config.toml
d_expert = 112
hidden_act = "squared_relu"
routed_scale = 1.0
router_bias = true
norm_eps = 1e-05
tie_word_embeddings = "early"
optimizer = "adam_variant"
batch_tokens = [32768, 65536, 131072]
Below are experts of layer 3 (counted from 0) of a mixture-of-experts language model. Rows are named router (the router's row for the expert), down (a neuron's output weights, with its number) and show model dimensions 112-167. Each number is 50 + 12 x the weight over its row's rms, rounded and kept within 0 to 99.
After each expert's rows: "comes before" lists some tokens at least twice as common just after its tokens as in all text. This comes from a sample of Wikipedia text that the model never trained on. Tokens count by the router's weight.

# expert 33
router:53 51 43 64 69 55 48 59 20 47 40 36 27 62 42 50 56 61 40 73 43 52 57 57 53 58 60 44 53 52 46 42 38 52 65 76 39 38 57 57 34 64 55 34 70 67 51 50 33 66 47 58 62 62 61 60
down0:40 32 53 47 66 71 64 25 66 21 52 45 47 61 65 41 38 35 34 57 57 97 43 52 40 48 70 55 53 26 54 46 51 60 59 55 60 49 69 63 47 50 50 53 64 48 39 62 57 52 49 44 74 55 73 57
down1:40 36 54 63 63 75 49 49 45 37 57 38 33 67 55 56 32 50 43 55 49 60 55 39 62 31 62 42 51 43 56 45 57 40 61 66 31 42 61 72 60 52 62 49 53 56 69 61 40 58 62 53 49 40 47 51
down2:57 35 68 61 54 36 30 39 60 42 70 59 55 58 39 38 52 47 35 48 44 56 41 39 71 52 44 38 58 50 46 48 59 67 45 45 56 41 71 21 50 50 38 31 61 54 48 61 61 56 59 64 52 46 53 36
down3:49 52 69 58 43 90 42 46 68 37 44 22 37 60 56 48 33 47 45 37 55 59 67 52 55 44 63 55 54 47 44 38 39 49 70 52 42 50 74 74 59 66 45 61 46 42 68 62 56 75 50 39 38 62 64 75
down4:45 42 56 49 51 57 47 69 42 38 46 50 27 51 64 66 42 43 52 56 48 50 61 55 61 26 48 54 56 36 72 59 64 47 51 43 45 71 68 54 46 49 76 51 39 62 51 68 42 22 70 55 54 41 46 63
down5:49 47 45 68 46 53 32 54 42 30 57 49 43 51 75 66 59 35 63 55 34 61 53 51 67 43 56 43 55 55 42 51 54 43 38 43 42 66 54 58 42 55 46 48 47 55 72 75 43 29 50 41 63 36 59 54
down6:54 43 58 38 25 32 59 61 58 49 39 39 46 38 45 42 41 49 49 58 57 50 43 51 65 67 68 58 56 60 51 56 62 47 60 63 47 47 50 33 47 58 42 47 41 57 65 30 39 41 38 81 51 55 36 52
down7:35 31 55 50 66 59 67 26 58 22 59 44 45 49 59 42 41 29 37 69 48 88 43 53 43 39 57 43 65 23 54 39 69 45 53 50 69 46 51 47 51 62 43 68 50 51 51 65 64 41 58 42 74 47 63 56
down8:38 32 41 40 42 44 42 67 48 27 65 53 39 68 40 61 50 63 23 53 33 52 45 46 50 47 50 39 66 48 64 55 62 45 47 68 41 53 50 51 41 45 76 38 46 62 50 50 30 35 63 39 59 43 45 51
down9:34 38 47 46 51 53 63 63 44 41 34 54 50 56 44 60 38 41 58 60 48 60 60 64 43 35 41 49 46 43 47 53 76 42 52 59 45 60 86 33 33 51 53 60 69 60 50 46 49 44 58 46 57 36 58 39
down10:44 34 40 52 43 52 47 64 49 28 52 43 47 45 54 61 51 30 47 52 45 62 72 48 57 34 46 57 51 41 66 54 63 44 53 48 38 81 63 54 38 44 50 52 45 55 55 50 55 33 65 46 62 42 55 50
down11:47 40 47 53 42 46 37 65 44 37 57 53 51 52 57 63 57 42 44 50 33 51 58 55 62 43 45 55 62 52 58 51 60 44 35 57 38 73 57 52 33 57 57 44 46 57 55 54 46 22 55 38 60 54 52 60
down12:42 39 49 41 49 48 61 27 48 25 47 46 43 49 52 41 36 43 41 74 58 85 45 59 47 56 65 50 61 38 44 44 64 50 67 36 55 48 57 44 54 62 28 48 53 49 53 56 43 28 37 65 53 44 54 61
down13:44 47 69 65 61 78 51 51 51 41 40 28 26 53 83 64 33 48 61 50 35 38 69 51 65 32 52 53 54 42 49 43 49 32 71 53 58 44 85 35 59 59 54 53 48 54 72 69 46 45 77 47 52 45 54 58
down14:36 24 37 46 53 46 37 56 53 39 46 52 56 60 35 80 51 45 38 45 27 62 53 42 56 49 64 49 73 54 62 49 62 48 63 44 54 55 48 42 46 38 70 56 40 52 36 47 40 37 58 47 57 49 39 60
down15:37 33 49 46 45 59 41 59 36 41 56 49 32 64 55 56 32 46 48 49 54 47 64 42 53 40 61 47 64 53 69 63 47 41 45 49 44 62 68 70 53 45 66 39 43 57 38 56 38 25 68 55 56 59 57 57
down16:41 44 51 63 52 67 34 35 50 50 51 43 42 55 50 48 37 53 55 46 53 42 65 56 59 55 64 63 52 66 52 33 51 46 64 44 36 30 77 76 59 65 28 69 61 42 54 43 68 54 55 41 39 66 57 80
down17:48 51 47 47 43 62 58 65 50 33 37 49 34 67 49 45 38 41 60 72 50 57 61 46 46 25 32 65 48 39 55 38 78 37 47 48 40 68 82 42 44 42 57 42 55 53 36 44 50 49 52 56 40 48 51 52
down18:51 53 68 57 67 77 63 42 48 51 14 35 21 67 40 38 29 50 37 54 49 57 51 32 49 54 63 43 34 40 59 64 46 43 74 50 39 52 80 73 61 52 60 27 63 60 57 42 53 77 80 54 48 52 60 44
comes before: "\n", " |", "1", "2", "born", " is"

# expert 21
router:49 43 34 54 60 32 68 44 49 37 41 59 53 59 34 45 51 44 44 44 58 63 19 64 43 45 34 49 28 59 44 66 38 56 54 49 38 53 78 38 43 42 44 58 51 40 53 52 61 63 49 53 61 20 36 56
down0:67 53 60 53 36 44 40 46 40 51 50 54 49 54 52 33 63 38 64 74 53 49 37 56 60 53 50 63 51 53 52 60 46 69 54 52 42 44 40 62 62 44 46 69 31 56 58 68 62 60 42 73 63 42 48 62
down1:61 36 72 48 32 44 44 49 38 56 47 48 24 33 39 54 43 33 54 51 42 70 43 45 37 39 59 38 42 49 56 37 49 42 49 63 52 38 39 79 61 25 50 59 59 33 45 70 19 38 43 71 70 45 26 74
down2:62 45 56 67 45 48 40 44 49 54 56 56 34 37 47 59 45 44 51 63 62 66 44 58 47 42 47 36 31 49 65 53 47 62 41 71 59 48 47 55 63 51 70 51 43 39 55 53 19 41 49 64 54 39 45 55
down3:43 54 35 42 32 45 41 38 50 50 66 64 35 44 57 71 47 26 35 65 62 68 47 49 48 53 52 45 51 38 45 42 60 31 68 79 49 43 27 59 52 42 47 45 47 41 57 52 37 42 57 57 60 53 55 56
down4:45 67 40 60 48 48 36 44 62 45 46 31 62 57 52 56 51 43 56 69 36 76 51 29 56 52 49 49 52 45 49 44 46 53 76 56 53 99 72 62 51 29 57 40 52 49 57 33 62 39 68 62 55 32 61 78
down5:34 44 37 48 56 63 57 57 51 37 47 43 64 74 40 44 61 43 44 50 52 56 50 35 48 58 62 37 66 35 54 62 33 53 61 50 56 99 76 54 39 41 48 51 72 68 31 34 40 51 67 45 52 51 81 54
down6:61 40 30 52 44 53 51 53 38 43 37 45 81 56 49 66 71 43 53 43 47 55 47 46 48 47 41 54 53 36 55 57 54 44 63 33 49 84 81 53 41 32 48 58 77 57 38 56 52 39 56 44 48 54 66 34
down7:35 54 40 46 54 62 59 46 51 39 58 41 31 54 65 44 56 60 40 78 73 48 43 46 55 72 59 58 44 51 55 68 59 49 73 72 56 69 45 52 50 38 53 59 52 51 65 49 35 38 62 56 43 45 46 56
down8:55 41 51 61 34 50 52 51 50 37 55 51 51 50 55 67 51 54 56 43 55 60 42 55 55 52 41 64 49 43 37 64 34 55 67 44 41 82 70 56 56 57 47 41 57 42 21 50 48 40 60 64 32 54 68 33
down9:42 62 72 48 44 52 38 49 67 40 60 43 44 32 65 33 57 42 63 64 52 42 39 49 29 37 54 42 66 47 55 47 48 50 67 62 58 46 40 51 56 50 45 64 45 44 53 59 20 42 47 71 55 55 58 41
down10:41 45 50 35 44 61 57 40 54 63 50 41 45 54 53 56 50 56 55 47 44 34 47 49 61 32 40 66 28 53 46 18 54 37 46 63 56 45 46 48 59 52 39 40 52 56 59 54 50 45 70 59 48 59 43 60
down11:59 28 32 61 50 69 36 49 46 49 55 44 48 53 44 65 60 49 40 63 58 48 61 55 54 57 65 38 29 42 59 53 45 52 47 59 32 53 61 60 61 43 34 52 59 51 52 48 47 32 55 66 45 48 52 51
down12:50 67 45 51 36 37 36 52 63 56 71 34 33 58 63 74 58 45 41 54 69 61 59 65 43 37 52 36 48 27 57 40 56 48 56 78 43 57 18 49 44 53 37 58 40 43 53 32 50 51 70 72 37 34 58 36
down13:46 54 51 44 45 55 34 50 48 39 65 57 45 62 48 58 59 41 37 66 43 54 53 61 40 74 63 47 43 53 48 56 52 35 61 61 44 60 36 50 57 39 42 52 50 39 51 58 45 36 67 72 53 40 36 48
down14:65 65 58 73 45 38 54 36 63 47 55 41 43 60 70 55 60 50 70 48 35 66 54 64 60 59 47 51 41 36 52 50 52 76 49 50 52 50 41 52 39 66 56 48 42 55 56 16 68 53 56 56 46 35 50 54
down15:58 60 54 67 48 35 53 59 70 56 57 30 43 63 66 47 56 65 74 50 28 53 54 68 46 39 44 64 48 36 44 35 55 66 45 60 52 52 32 54 40 62 60 57 33 64 66 31 54 54 52 64 35 44 51 50
down16:62 40 40 51 54 56 49 39 36 54 43 41 60 35 41 53 66 51 58 54 58 57 50 55 56 35 45 51 53 53 56 48 49 51 57 49 35 52 36 50 43 42 44 62 52 56 53 50 39 46 63 62 41 52 35 50
down17:50 63 47 54 51 37 42 38 53 35 50 38 72 59 69 48 61 36 48 60 48 65 52 52 68 61 59 39 54 46 52 47 41 51 72 38 62 97 80 72 38 34 36 49 60 56 50 22 65 40 70 46 60 54 52 76
down18:51 75 51 59 51 30 48 33 58 42 53 30 54 60 62 45 59 37 55 54 53 68 44 49 62 52 66 37 52 48 51 38 50 57 68 50 65 92 80 78 45 36 45 50 51 46 58 24 69 51 63 34 57 49 61 78
comes before: " ", "\n", " —", " \"", " +", " A"

# expert 19
router:47 78 51 70 63 37 47 40 34 41 49 48 66 44 73 45 29 48 55 30 62 29 56 55 57 51 60 38 40 38 64 35 33 43 28 53 49 47 54 44 61 51 43 74 65 42 44 56 32 71 65 56 66 55 61 68
down0:42 59 39 63 54 26 41 52 50 40 28 41 44 49 48 53 41 35 50 53 40 70 54 37 52 37 52 51 33 50 35 47 41 32 54 52 67 79 62 61 49 51 57 43 57 44 35 56 57 39 46 46 52 58 67 78
down1:50 50 60 63 55 45 43 53 57 49 63 36 40 51 59 53 65 43 52 56 42 55 66 44 51 46 29 61 38 41 30 27 50 44 50 51 68 54 60 50 85 54 53 51 46 40 46 63 54 61 58 50 53 45 55 55
down2:67 56 53 63 47 48 57 43 30 72 61 49 56 46 41 28 60 61 49 20 69 47 52 51 27 27 39 35 49 43 50 39 60 65 51 58 50 76 55 68 62 59 57 44 70 66 48 47 53 80 47 55 35 34 47 62
down3:36 51 74 61 61 46 54 51 36 43 45 25 36 46 46 48 74 41 60 61 43 58 23 56 28 51 30 57 63 41 48 36 46 37 57 57 75 46 53 35 53 76 44 45 51 51 64 50 32 53 50 47 59 34 39 52
down4:46 63 44 63 46 58 45 47 62 56 60 48 44 51 61 35 59 64 68 56 49 56 63 66 38 37 46 33 56 34 11 55 53 35 36 34 44 56 53 40 73 42 75 58 58 38 37 72 76 62 49 54 42 38 57 56
down5:56 60 68 61 62 55 62 45 61 38 53 42 37 57 56 55 42 59 62 56 66 48 41 67 48 46 41 38 43 39 60 64 63 47 36 36 58 59 52 37 61 44 45 54 63 48 49 59 76 57 43 55 46 50 62 34
down6:68 67 59 56 58 42 56 53 42 42 40 43 32 51 60 45 52 61 71 50 55 48 47 52 42 52 37 50 36 41 52 61 60 49 52 29 44 59 62 57 56 59 38 47 62 59 52 63 71 66 50 62 38 27 37 50
down7:43 54 56 60 58 47 42 36 43 41 46 38 32 68 47 53 82 53 41 56 39 48 52 41 55 45 42 56 38 41 53 48 38 56 38 43 61 56 58 60 45 42 47 71 50 73 58 38 48 55 48 34 55 43 49 63
down8:42 55 70 62 46 51 63 59 37 38 50 57 37 63 57 52 58 38 48 48 61 46 37 62 46 55 50 66 43 39 56 65 36 42 43 57 45 49 46 49 49 50 26 42 41 42 52 35 45 81 67 47 33 39 62 60
down9:50 52 35 55 56 35 69 65 62 32 38 21 35 49 49 50 46 48 60 44 45 51 58 59 53 29 24 42 33 25 41 45 51 37 53 65 54 62 54 67 81 49 48 51 36 33 52 71 66 55 57 55 29 35 47 51
down10:57 64 75 59 69 42 66 41 44 42 55 37 32 56 57 58 44 51 59 55 57 49 35 60 44 42 49 43 54 42 54 48 59 45 39 31 62 52 51 38 64 53 47 43 59 43 47 65 69 53 35 59 48 47 55 40
down11:18 42 39 65 65 59 52 38 48 32 49 39 61 53 58 29 32 33 56 42 49 60 57 39 36 58 52 70 71 52 42 57 43 41 64 57 44 66 53 62 27 60 48 52 57 62 56 53 38 53 66 47 52 31 53 32
down12:24 38 38 68 46 50 62 57 52 55 33 46 49 61 62 27 53 41 54 46 53 35 29 68 55 40 47 70 43 34 49 47 53 57 42 66 61 84 55 70 49 83 76 55 62 72 56 53 43 77 57 63 70 40 49 39
down13:34 49 31 65 39 45 50 49 53 47 55 43 45 59 54 39 53 41 61 45 63 49 31 58 55 33 49 70 43 28 50 51 58 49 47 58 47 70 47 69 63 76 62 54 52 77 62 56 39 68 51 62 61 48 50 48
down14:35 61 63 74 49 42 55 39 35 48 43 32 41 46 49 48 58 57 63 49 51 48 44 53 36 44 42 64 37 39 56 50 40 61 51 68 71 54 60 48 61 56 51 54 42 50 54 41 55 74 52 53 41 53 31 54
down15:54 52 61 60 60 41 46 55 45 54 38 31 31 44 40 61 39 37 39 43 38 66 47 50 47 51 54 66 60 32 56 34 58 53 52 38 49 40 46 48 51 62 45 45 43 63 50 73 43 46 45 58 47 30 29 58
down16:43 71 53 59 48 44 47 50 39 38 57 52 21 61 58 48 48 36 61 52 60 45 57 62 61 44 41 67 61 43 45 60 38 46 49 47 42 55 34 62 69 45 26 49 33 53 53 45 43 72 69 44 35 43 75 64
down17:53 64 74 49 59 49 73 49 45 30 50 41 24 57 59 40 43 46 72 46 66 32 40 67 53 48 36 53 54 45 46 66 53 46 30 33 55 63 49 61 57 45 35 49 54 53 42 53 57 66 49 51 37 52 60 46
down18:39 50 68 65 59 51 57 66 34 56 62 51 36 78 53 52 76 39 56 57 44 55 32 58 23 40 57 88 47 22 56 41 49 51 40 45 56 50 43 45 59 67 25 42 36 61 49 40 38 85 56 49 42 51 59 61
comes before: " and", "s", " which", " but", " including", " he"

# expert 27
router:76 57 56 43 55 53 47 60 52 52 55 46 43 49 40 32 58 48 36 37 37 64 39 62 42 53 32 56 68 47 45 51 40 46 46 77 55 60 72 50 60 30 45 55 22 68 56 27 40 54 72 47 26 30 33 51
down0:69 48 42 77 56 49 47 52 58 57 36 40 38 45 40 73 34 53 49 54 51 47 62 59 59 73 69 47 46 28 36 31 61 30 51 58 47 41 61 71 71 53 55 55 34 60 54 51 57 34 61 49 48 31 29 72
down1:49 32 46 39 65 63 66 67 55 55 48 58 46 61 51 40 59 53 55 44 52 44 53 41 67 59 22 50 39 56 34 27 48 45 39 57 48 31 28 56 48 63 68 52 46 29 66 50 53 35 67 45 51 53 44 42
down2:46 52 41 51 63 59 34 60 36 40 69 44 58 48 67 66 37 55 58 66 49 52 67 44 67 86 53 64 55 48 57 62 52 45 43 22 40 50 53 50 46 30 65 54 74 71 44 48 31 61 58 40 42 52 51 68
down3:46 63 50 61 57 66 49 36 47 27 46 52 55 55 64 36 50 40 43 56 50 37 71 51 43 53 26 47 46 45 46 53 43 46 75 55 41 58 53 57 40 36 36 69 73 40 46 54 42 47 49 39 56 36 55 32
down4:52 48 49 64 43 34 26 58 48 42 36 32 45 27 35 62 30 60 74 59 53 60 15 70 24 35 37 57 42 49 41 36 59 54 50 65 44 56 54 56 40 60 56 46 36 42 54 53 63 67 22 46 40 42 53 53
down5:60 47 31 74 44 46 29 70 55 56 46 48 39 35 72 50 33 61 79 54 53 36 59 63 21 48 31 50 38 55 42 43 60 62 53 52 49 75 40 58 48 61 54 44 25 51 47 47 47 60 48 54 41 29 61 69
down6:32 43 56 23 66 60 62 61 45 63 40 66 57 66 32 61 42 39 46 45 53 58 69 49 50 65 51 53 44 57 80 31 73 24 42 56 29 43 51 68 60 75 58 31 68 44 51 41 36 47 78 52 43 47 43 51
down7:50 63 54 77 63 60 63 31 33 59 74 70 51 37 59 67 33 45 55 77 36 60 35 52 43 52 24 51 49 28 44 45 42 35 84 62 55 54 53 53 56 58 33 81 46 42 58 57 53 53 45 63 37 40 35 54
down8:47 65 34 28 56 75 59 57 52 49 61 55 65 58 43 57 52 56 34 31 57 46 69 44 83 61 65 65 64 66 65 44 49 28 36 43 49 60 52 54 56 53 53 43 77 64 54 74 30 55 68 45 47 53 45 63
down9:43 57 39 66 36 71 23 42 37 55 55 45 46 59 63 25 65 65 57 65 44 40 62 52 62 41 35 53 53 33 44 59 51 61 46 59 52 50 64 49 63 34 42 59 41 52 53 60 64 46 67 49 62 26 41 46
down10:60 53 67 60 61 51 61 61 45 53 34 56 72 47 34 53 51 39 31 46 30 54 46 78 53 54 48 64 55 43 53 42 48 56 60 68 33 56 48 58 30 53 39 42 51 62 37 31 44 27 46 41 60 59 43 48
down11:46 52 55 50 27 49 53 36 51 25 59 53 43 55 40 41 51 66 51 60 68 58 45 52 44 52 37 50 45 55 30 76 39 67 67 53 37 53 65 44 52 36 33 63 53 53 49 59 56 57 55 58 45 41 38 32
down12:66 53 61 32 33 43 47 52 65 48 50 55 54 53 36 55 51 41 40 68 80 54 33 50 43 43 56 45 25 65 50 69 54 57 60 53 41 43 50 48 56 43 42 32 40 42 57 54 48 55 61 61 45 37 36 28
down13:65 64 54 58 61 46 60 46 46 70 45 50 63 41 38 62 41 48 35 51 26 52 42 78 53 50 47 50 58 41 43 47 48 67 48 71 42 71 43 54 30 55 41 42 45 56 46 34 53 31 39 37 51 49 50 49
down14:60 48 54 59 69 55 46 43 47 38 55 42 40 25 46 49 19 70 66 38 36 46 64 70 40 40 55 37 45 44 34 46 59 65 50 40 65 53 35 43 61 50 60 53 36 57 49 50 68 61 41 53 43 42 53 56
down15:52 33 44 33 59 62 63 66 57 56 52 58 46 59 53 42 63 58 57 46 59 46 53 39 68 59 24 50 40 50 34 21 45 49 39 58 43 35 27 61 48 65 62 56 47 31 66 51 56 38 64 47 46 57 46 43
down16:56 40 52 53 57 47 42 62 51 60 37 59 62 51 27 86 44 33 36 55 49 59 54 64 57 60 63 41 50 34 39 28 59 16 50 68 46 29 69 71 48 52 68 38 39 55 36 41 43 38 46 43 47 46 34 62
down17:34 49 43 40 38 56 50 53 67 58 42 42 40 47 63 46 41 46 36 60 54 33 56 47 82 35 54 37 49 52 46 57 60 68 37 51 55 37 32 43 71 44 66 53 68 35 49 60 46 56 68 60 66 53 35 46
down18:72 53 63 32 25 37 48 50 72 36 58 50 50 54 35 48 55 48 42 64 79 56 37 52 41 48 52 42 29 64 43 74 48 65 69 54 44 47 50 47 57 40 41 31 34 47 57 61 51 56 55 61 41 42 35 28
comes before: " ", ":", " of", " A", " \"", " UTC"

# expert 14
router:42 42 81 55 64 36 42 64 70 59 49 74 46 40 35 71 35 44 27 57 53 60 62 40 73 60 47 65 61 46 44 58 42 41 42 47 66 59 41 37 39 49 32 50 53 49 67 57 65 42 30 45 65 42 52 49
down0:53 46 62 47 64 27 66 48 46 51 52 53 52 67 48 46 42 42 56 31 67 57 51 28 49 59 35 54 44 48 49 60 44 40 54 46 44 62 24 58 60 64 36 58 73 55 34 61 54 65 47 59 52 43 45 37
down1:49 45 32 47 49 72 39 42 66 34 46 58 57 58 41 37 55 55 38 40 60 50 54 35 43 47 49 48 36 50 43 66 38 46 47 54 26 71 63 65 55 45 30 71 57 54 27 40 54 60 69 59 39 38 46 43
down2:53 47 62 60 53 29 73 58 69 36 68 40 46 53 50 56 46 31 62 44 40 63 61 24 74 75 54 55 52 38 48 56 47 44 43 39 61 65 40 60 60 44 37 48 35 62 52 33 69 65 46 69 56 47 44 54
down3:54 48 54 24 45 60 47 29 45 52 40 47 58 38 58 40 62 48 59 22 61 40 46 57 31 52 68 32 49 52 40 76 32 68 47 52 22 81 55 64 35 49 53 70 47 60 44 35 47 50 51 45 27 71 40 32
down4:62 44 52 42 66 39 61 34 62 30 46 60 49 53 58 49 36 35 46 54 56 73 30 37 67 46 46 48 54 61 21 82 57 50 53 40 55 66 46 61 58 48 53 65 47 56 50 40 48 63 44 39 36 45 48 40
down5:51 56 57 66 67 63 55 34 58 40 60 36 58 60 39 37 50 39 52 40 61 51 27 51 42 36 56 45 32 48 49 57 32 63 55 53 24 74 69 48 35 59 49 55 46 51 35 40 61 53 48 33 51 40 49 46
down6:59 54 55 76 52 63 74 21 19 55 57 41 51 57 55 37 52 50 48 30 84 61 51 61 66 63 46 44 58 33 58 55 59 48 55 46 39 76 49 53 49 48 40 55 47 46 63 52 50 63 48 58 44 41 61 44
down7:67 42 30 49 52 47 81 74 48 72 38 64 62 49 46 41 65 46 40 32 41 55 42 54 46 41 69 40 43 46 40 62 54 53 49 57 24 77 51 38 55 52 48 53 45 49 57 53 49 58 53 61 40 57 51 73
down8:72 51 39 28 34 62 29 47 50 41 41 47 63 45 57 49 62 57 53 27 58 53 41 56 41 27 60 35 38 44 39 70 55 54 42 47 27 75 62 66 56 46 68 69 44 48 14 52 49 50 61 55 24 49 45 44
down9:70 48 42 39 43 64 39 47 57 42 48 42 60 55 48 45 62 39 43 47 55 64 36 59 48 35 64 26 43 35 36 72 46 51 38 51 30 99 59 64 41 49 45 81 43 58 42 40 65 53 65 39 37 62 53 48
down10:67 54 44 61 55 46 48 36 42 55 35 37 47 45 55 48 64 61 51 60 41 49 44 43 62 29 83 56 33 42 23 66 44 45 42 62 41 64 53 54 61 44 49 51 42 51 50 53 67 55 55 68 34 42 50 29
down11:46 49 45 40 34 71 43 29 61 55 53 36 61 53 42 44 59 50 44 31 67 47 46 51 46 42 37 42 66 54 43 49 50 65 52 51 40 74 56 43 50 49 51 55 49 52 53 53 49 59 46 49 38 38 32 51
down12:61 47 42 47 73 56 49 23 43 62 57 38 68 65 48 38 43 52 50 76 51 55 29 56 70 38 40 30 60 27 20 62 35 38 44 59 41 92 59 54 40 61 43 57 41 25 63 49 70 53 56 43 39 63 53 50
down13:50 56 37 46 60 60 47 30 51 54 60 41 69 61 66 24 53 52 56 59 62 54 54 49 54 45 51 42 59 38 32 49 29 59 59 57 45 94 53 50 36 66 50 54 27 53 51 59 53 51 63 51 41 53 55 55
down14:68 46 43 20 48 59 39 31 51 48 57 46 67 67 57 41 45 45 43 51 55 55 26 56 19 52 47 00 59 34 38 67 50 54 45 63 35 92 49 67 47 49 44 71 34 57 57 41 55 51 58 42 36 73 53 56
down15:37 49 48 60 70 54 44 34 56 49 55 46 50 66 68 30 43 48 48 79 42 55 39 30 48 30 39 36 60 43 31 54 31 62 54 66 38 79 48 76 32 53 26 49 39 45 61 51 59 55 61 45 49 64 67 53
down16:55 64 61 45 56 43 62 41 56 36 57 51 46 77 64 36 53 43 59 50 67 51 47 55 31 44 60 57 48 50 42 52 45 46 48 54 41 72 72 54 67 60 47 71 36 68 47 40 61 72 54 36 45 44 43 38
down17:59 37 41 24 50 61 42 42 55 56 52 45 59 39 55 37 58 35 42 40 67 53 38 60 25 41 53 19 52 44 36 70 39 59 45 47 23 92 50 58 41 47 48 71 59 61 45 40 50 52 42 42 41 65 53 44
down18:54 31 37 43 48 41 66 49 50 43 48 74 43 64 45 53 38 30 31 33 60 58 40 37 52 42 45 52 41 65 45 68 66 70 58 45 33 71 35 47 34 41 76 58 46 40 32 28 67 50 38 36 53 47 52 61
comes before: " the", " a", " been", " his", " an", " this"

# expert 26
router:28 43 30 57 47 30 46 57 62 34 38 47 84 45 42 33 43 48 38 53 42 56 55 46 70 22 53 63 50 43 60 47 32 46 59 54 43 46 64 63 46 45 42 53 23 51 42 54 71 51 55 50 67 28 70 50
down0:44 33 57 33 44 48 44 47 54 47 41 42 62 51 44 54 36 40 37 45 47 41 55 61 46 56 61 61 49 60 67 64 32 47 37 66 36 69 57 53 13 38 56 48 60 52 49 34 54 56 50 61 64 45 58 47
down1:50 58 59 38 45 53 45 38 29 64 55 52 58 44 56 59 40 30 52 59 64 60 56 69 40 48 57 44 65 33 51 50 31 57 39 57 60 67 40 55 00 48 45 57 46 44 46 51 52 34 68 68 45 55 59 39
down2:52 50 57 43 41 58 45 46 34 69 55 54 58 39 44 53 39 35 45 48 52 58 50 63 49 49 48 48 64 42 60 47 31 57 25 68 55 63 52 48 01 54 61 60 51 47 48 47 55 31 58 64 58 51 57 30
down3:64 56 40 54 48 71 55 41 54 49 45 58 51 40 41 42 71 58 29 35 55 59 54 59 55 55 74 56 46 37 45 62 47 53 44 53 38 66 54 47 32 49 47 34 44 48 39 30 70 53 58 47 43 26 51 68
down4:55 47 51 51 58 55 56 37 43 39 50 45 66 47 43 45 28 37 49 42 56 52 39 65 56 54 45 43 68 50 49 50 47 46 60 61 44 69 48 69 49 52 48 64 36 48 55 56 56 59 58 44 31 41 57 42
down5:49 64 45 50 65 51 60 49 40 43 52 48 60 48 75 61 49 31 54 63 78 48 54 55 28 41 51 54 54 32 49 51 44 44 62 40 41 65 49 60 29 45 45 35 29 43 39 37 49 29 70 64 39 41 61 36
down6:50 55 51 37 54 55 50 44 37 67 50 47 65 54 62 69 43 38 50 58 69 51 57 74 32 39 45 48 62 37 53 48 35 47 29 49 50 65 43 51 09 40 52 50 44 46 45 46 53 24 71 72 43 45 66 31
down7:47 48 59 34 41 58 40 45 39 65 53 49 55 42 46 47 35 30 43 51 57 57 54 67 50 47 52 45 73 44 59 43 27 53 35 74 60 65 46 47 00 50 53 63 47 46 44 48 61 43 61 63 50 50 66 35
down8:59 51 51 49 45 50 47 44 37 54 54 52 62 48 46 58 44 19 38 52 62 56 56 67 44 47 53 46 70 38 51 60 35 50 35 59 45 61 56 58 00 40 51 50 71 39 30 34 43 29 47 61 59 50 70 41
down9:25 51 51 54 52 44 53 52 64 59 53 50 66 48 42 60 80 72 52 48 59 47 49 42 49 43 48 67 50 39 51 52 46 63 48 71 64 42 70 76 48 52 32 47 44 44 61 41 46 49 46 32 41 42 58 51
down10:55 54 62 49 53 55 48 34 25 67 53 52 57 51 43 61 42 28 51 49 67 62 54 75 36 50 54 40 64 48 52 51 37 61 39 53 62 70 47 55 02 50 43 61 49 47 43 52 58 33 70 61 41 62 66 36
down11:55 48 56 52 48 44 54 30 36 49 55 66 48 73 35 58 58 44 32 51 44 51 52 70 50 61 63 35 59 58 55 66 38 57 29 57 36 62 54 56 22 37 63 45 54 43 41 36 58 41 60 45 49 50 67 44
down12:49 54 63 51 50 51 43 37 32 61 55 48 57 51 56 56 45 19 51 56 70 58 55 67 40 42 52 39 58 42 48 54 38 60 42 54 53 69 43 53 00 47 45 64 47 47 45 39 53 39 62 55 50 56 60 38
down13:59 45 43 50 53 64 64 42 49 41 54 75 50 40 42 45 67 68 29 33 58 50 55 60 52 39 74 76 53 39 50 58 49 50 51 52 21 66 50 39 24 41 42 23 55 47 45 37 60 58 53 47 37 20 51 69
down14:24 50 51 52 53 41 55 50 65 61 54 49 66 48 43 60 78 73 52 47 58 49 48 40 50 44 48 64 53 37 50 51 46 63 50 71 67 42 66 73 49 50 32 47 42 44 62 41 47 49 48 33 40 41 58 51
down15:56 45 33 42 50 50 41 36 47 53 50 32 53 34 36 43 34 54 49 47 46 51 28 46 59 46 49 43 71 60 46 51 44 54 42 63 46 54 55 58 38 49 72 67 34 45 56 67 67 56 54 43 45 54 59 35
down16:54 45 46 37 42 44 43 40 50 62 46 51 56 45 34 52 41 34 46 40 43 44 52 63 50 43 61 54 51 67 60 62 34 53 32 67 46 57 53 55 10 52 51 62 64 50 50 45 65 41 54 57 57 56 63 36
down17:50 45 50 41 47 40 44 33 51 54 49 42 50 54 37 42 41 20 46 54 50 57 51 60 49 42 62 45 52 64 42 53 37 60 51 61 55 69 52 64 04 50 46 59 59 45 51 42 56 42 51 56 57 54 69 45
down18:61 50 50 51 46 50 60 19 49 44 61 38 48 39 45 45 43 42 43 64 80 56 46 69 44 50 67 28 41 48 46 47 29 50 48 45 46 49 59 54 43 52 59 59 32 53 51 54 47 57 53 35 49 54 58 41
comes before: "-", "|", "\n", "==", "The", "==="